Experts of a small language model.
Experts: 32 experts in each of 14 layers, 48 SwiGLU neurons an expert, 8 picks a token, a shared expert of 64 neurons.
Below are experts of layer 2 (counted from 0) of a mixture-of-experts language model. Rows are named router (the router's row for the expert), down (a neuron's output weights, with its number) and show model dimensions 288-383. Each number is 128 + 24 x the weight over its row's rms, rounded and kept within 0 to 255. Numbers have three digits each.
After each expert's rows: "comes before" lists some tokens at least twice as common just after its tokens as in all text. This comes from a sample of Wikipedia text that the model never trained on. Tokens count by the router's weight.

# expert 14
router:126156151108132108121152154153097156099155085144122146108108100120123130153166079155143112113150135120128132098132086124135129108160149161133148108077157181126166102093151162125151130152135124157151143126145102115119133141155121139134165133107097121109152109096113104146154114154119099165
down0:151128137085113174134120130160088132093127131170114168157154122088150127092120154116114105168137120107088093175096154097140169107107119134151106133098107144160090170166114110136116143120135128164076139163162107124135093094124145140108121089165119123116111107127155126113111128131124132147
down1:136128123133102174133091114088140120104116128113111171117100104156134133126124100125118135164116161130130119144128114118144121107103152079147088087120120144119173136135152162134123111081172141083153110100135137143138148115111174142142103124122106138124133111152141109096116116090114143131
comes before: "\n", "|", "-", "==", "The", " The"

# expert 5
router:129082074131121107061133134148087128099125107138137140113149110175118142109121089171152119133119088135122155093144132134132114140130118121171144172161124114140187163131118153121084130122121171130151146111089138120146115112144097127164121131174121127112142147107129128104133099105185170077
down0:123123090111144133113164137107105141139123116138091134061132093123109129148119135116086153113131143132165148124125102111106090145114140153162103147153142121157126120106117149124161149120137160102144128075118098112101083103145146142147135157065135114105100113172115140130058142135096153123
down1:112163099106143124152139147107145103147147157132118142092115144098125103143102122177126129139095116146166104109052100136115121110087127135103129112118083145132111131130147097127129132106118134125155103124129140135091145136075154125101130127114147142123128118115133104104141102166133145146
comes before: "s", " of", " and", " in", " to", "ed"

# expert 12
router:130102168113146138167132175144144134128118116136144150130160083175112115117116107177136132141185128172112119101121111148146119106126153147156148096149135113113098128154140092099128162131149112150082097083119112154123173175124164152073097145166125105133154110142140082111077136141065138122
down0:155149095163118140146132105111137090110143143119139079096081150068094123093137142105113141117105169114126120149177127087118087117171131130101117125173153119118103138134078128179116107150106136146158110153110123178101093125156148131107102114122177156117107137115113133109152163134144113135
down1:161084174140141092109085159140149123158120132103153169108155099112126175110150133112144095082104121132126121144124123168122112145170149169130175153193125093136128106112125093134128150169138122155174130099147104143129133134130103147066141128130120111082144099140139135102117127136121152116
comes before: " ", "9", "–", " —", "The", "==="

# expert 22
router:160125116112140137125158123136095127138116137136180118126137123127156096140183101121125138099151139131127139095086114166106130134130118153160104168169126151098136115199152138131113142145083102153136133162124118110100104136126092135119124120130121168131098134131168078133152082141174122163
down0:101125094131108118129151131115124132166170143128090091193141108122089148126138143141142120126121135096096116132168143135095089116115145147117140131133132096133077102134152107144101119130150154120138115108159145124154160137121102135113112111146134111143090103098152118098152144144114151133
down1:108107092099140135155159107111115135128130155144091119144099115138135106150160139166107146103152127086108101111160103118107141134111137110151146123124139123098124122131142184109131119107112105161153188136112105106103115120140154062089132139093111128146088140152117139171135149156155094095
comes before: "\n", " The", " He", " In", " It", " \""

# expert 30
router:155156125168099138179133097084100127150125158140164118127124144155119120118088145176161153107128147089142163135148127180099137109092135115101121159179120155124071097164135094170146149097158151090159090119122161110124189145111132133131134133126115135139162132108093130117119128145121147161
down0:120145118119123155154131131134121104145115155167139102149124111075105145096159125110109114121115109135148123107091150154105139083138114146071120134149168125117159130115110143138064140130129129105128128171111125134083120184181119103103109104132100120127155103052103124118061099125100154137
down1:132115104142118110103147159143184118122125138108102114155154125088085113073130123098145092159135095118147114153133177116161099124112147121109114152109079114150134112115147125115161121109135109137119089139137121129137106128178143139157090088133118148152168118075077105108090151115114147114
comes before: "0", " |", "9", "8", "7", "6"

# expert 1
router:099127109122111140113138136140117142126124135150131159115096128147096099139092089114122133131144068138123171141126113125153160146134106134110126170163098098130151196142102122106127105128092154168153124105082134126120097129181154133153117102118137152110123144085096127145141100124099118101
down0:122122120144106095081174112132132125164122145141172123135134158118128129134101064135107145138141150147162153153102115136128128137129123094184111132133106110130114103159100100100116100183134112166099119129106101111128121121136138162098142152152145155122161109109139092094090138148108127103
down1:131082141099145117179141132087126148076122122121121127154142145144149146151097135126168113131147116137130109119155141113139119144126136124149118143133114155156137135108142134169111165167162142148118119104198142135108138117106121183125179173090114141135107106131139139157137131116094122167
comes before: " of", "s", " to", " in", "ing", "ed"

# expert 9
router:134148139135094122106160131129142110142133099144127151158127095076129136150157111152114122127158181124134095105134110117108099118144168142135155082083127160110127070103134152169168148116155131162141112148111106125091126154131129161086141114148116099117128115119137159133130125147132115169
down0:161156093099142119053109159117124145150142140129140110103145160128113139141103133114165136100150128101168168143162121111132151126156128148120127156125096152121164117149127100090146141165125166138146136094144149113122160105106112091135153168104112106116114097123162130140118120139136158126
down1:150111134145140132146130135128098104124126158209131122083106083122087135121120152112121133141121158149126090147162149135138060149108131153134149135156123059132167101141163143116111137138138141146126158098125146091117132160083106148144143121132133123132156078080140104118127137121124131136
comes before: "|", "\n", "-", "==", "The", "==="

# expert 6
router:125150118106126123146153141094119151123135099125147111118158126151111130150118131117170166128146139122064163080096173111120121150112168168121131136124131123191118145108155080127183167136148198128113148098132123108129145134125153153133122080127181152116148095130129139129093107141096123143
down0:104130139123113168102144179134137115191106127153075118064110136158157108136129102145081106169144115136120152118130122119167139114126146140114119135171120092120161098133131136104139101093144167101088107124121124133116093061118123144147108137132160125093147110157131162157106119122088111122
down1:107111111133061125127157075166117166092129136143168139115109149101090101098126167123151128099120133125161135126121122125093141116152173148130132145076121140136146169103151113131133126134118088144139102212129085147102075118096147169126120085150143133115099129094186091134077126145123137114
comes before: " |", "1", "2", "|", "3", "4"

# expert 23
router:170093151123137105116135132138102095111107115105154147127131165090082126150128102110140122124125134144145105128137152131107137104105079117126106108143150142131129072136143142097095117131147130076103133110172091133116103139119169168077149121155140138118136117170115129143125169138128114141
down0:126107128122156162114148099123127101119162145129141120107140110144127137124132118137128148156122082160103127140151122110120148109153163114141169117120086118084134163122177106113167127151090115167163164122084137139126137140141105114136108129132152166112132135072117151138124118148128132152
down1:113107146093145122143130126108101125088108127161102100080140118109164167090173123134136099103145113146109117087141131135169126159101133157129127131125106144145169100117111133068134127148116112142199134119124117149075101106141139116102142128147140153109122068125084130119132135136136105159
comes before: "0", "1", "9", "2", "8", "3"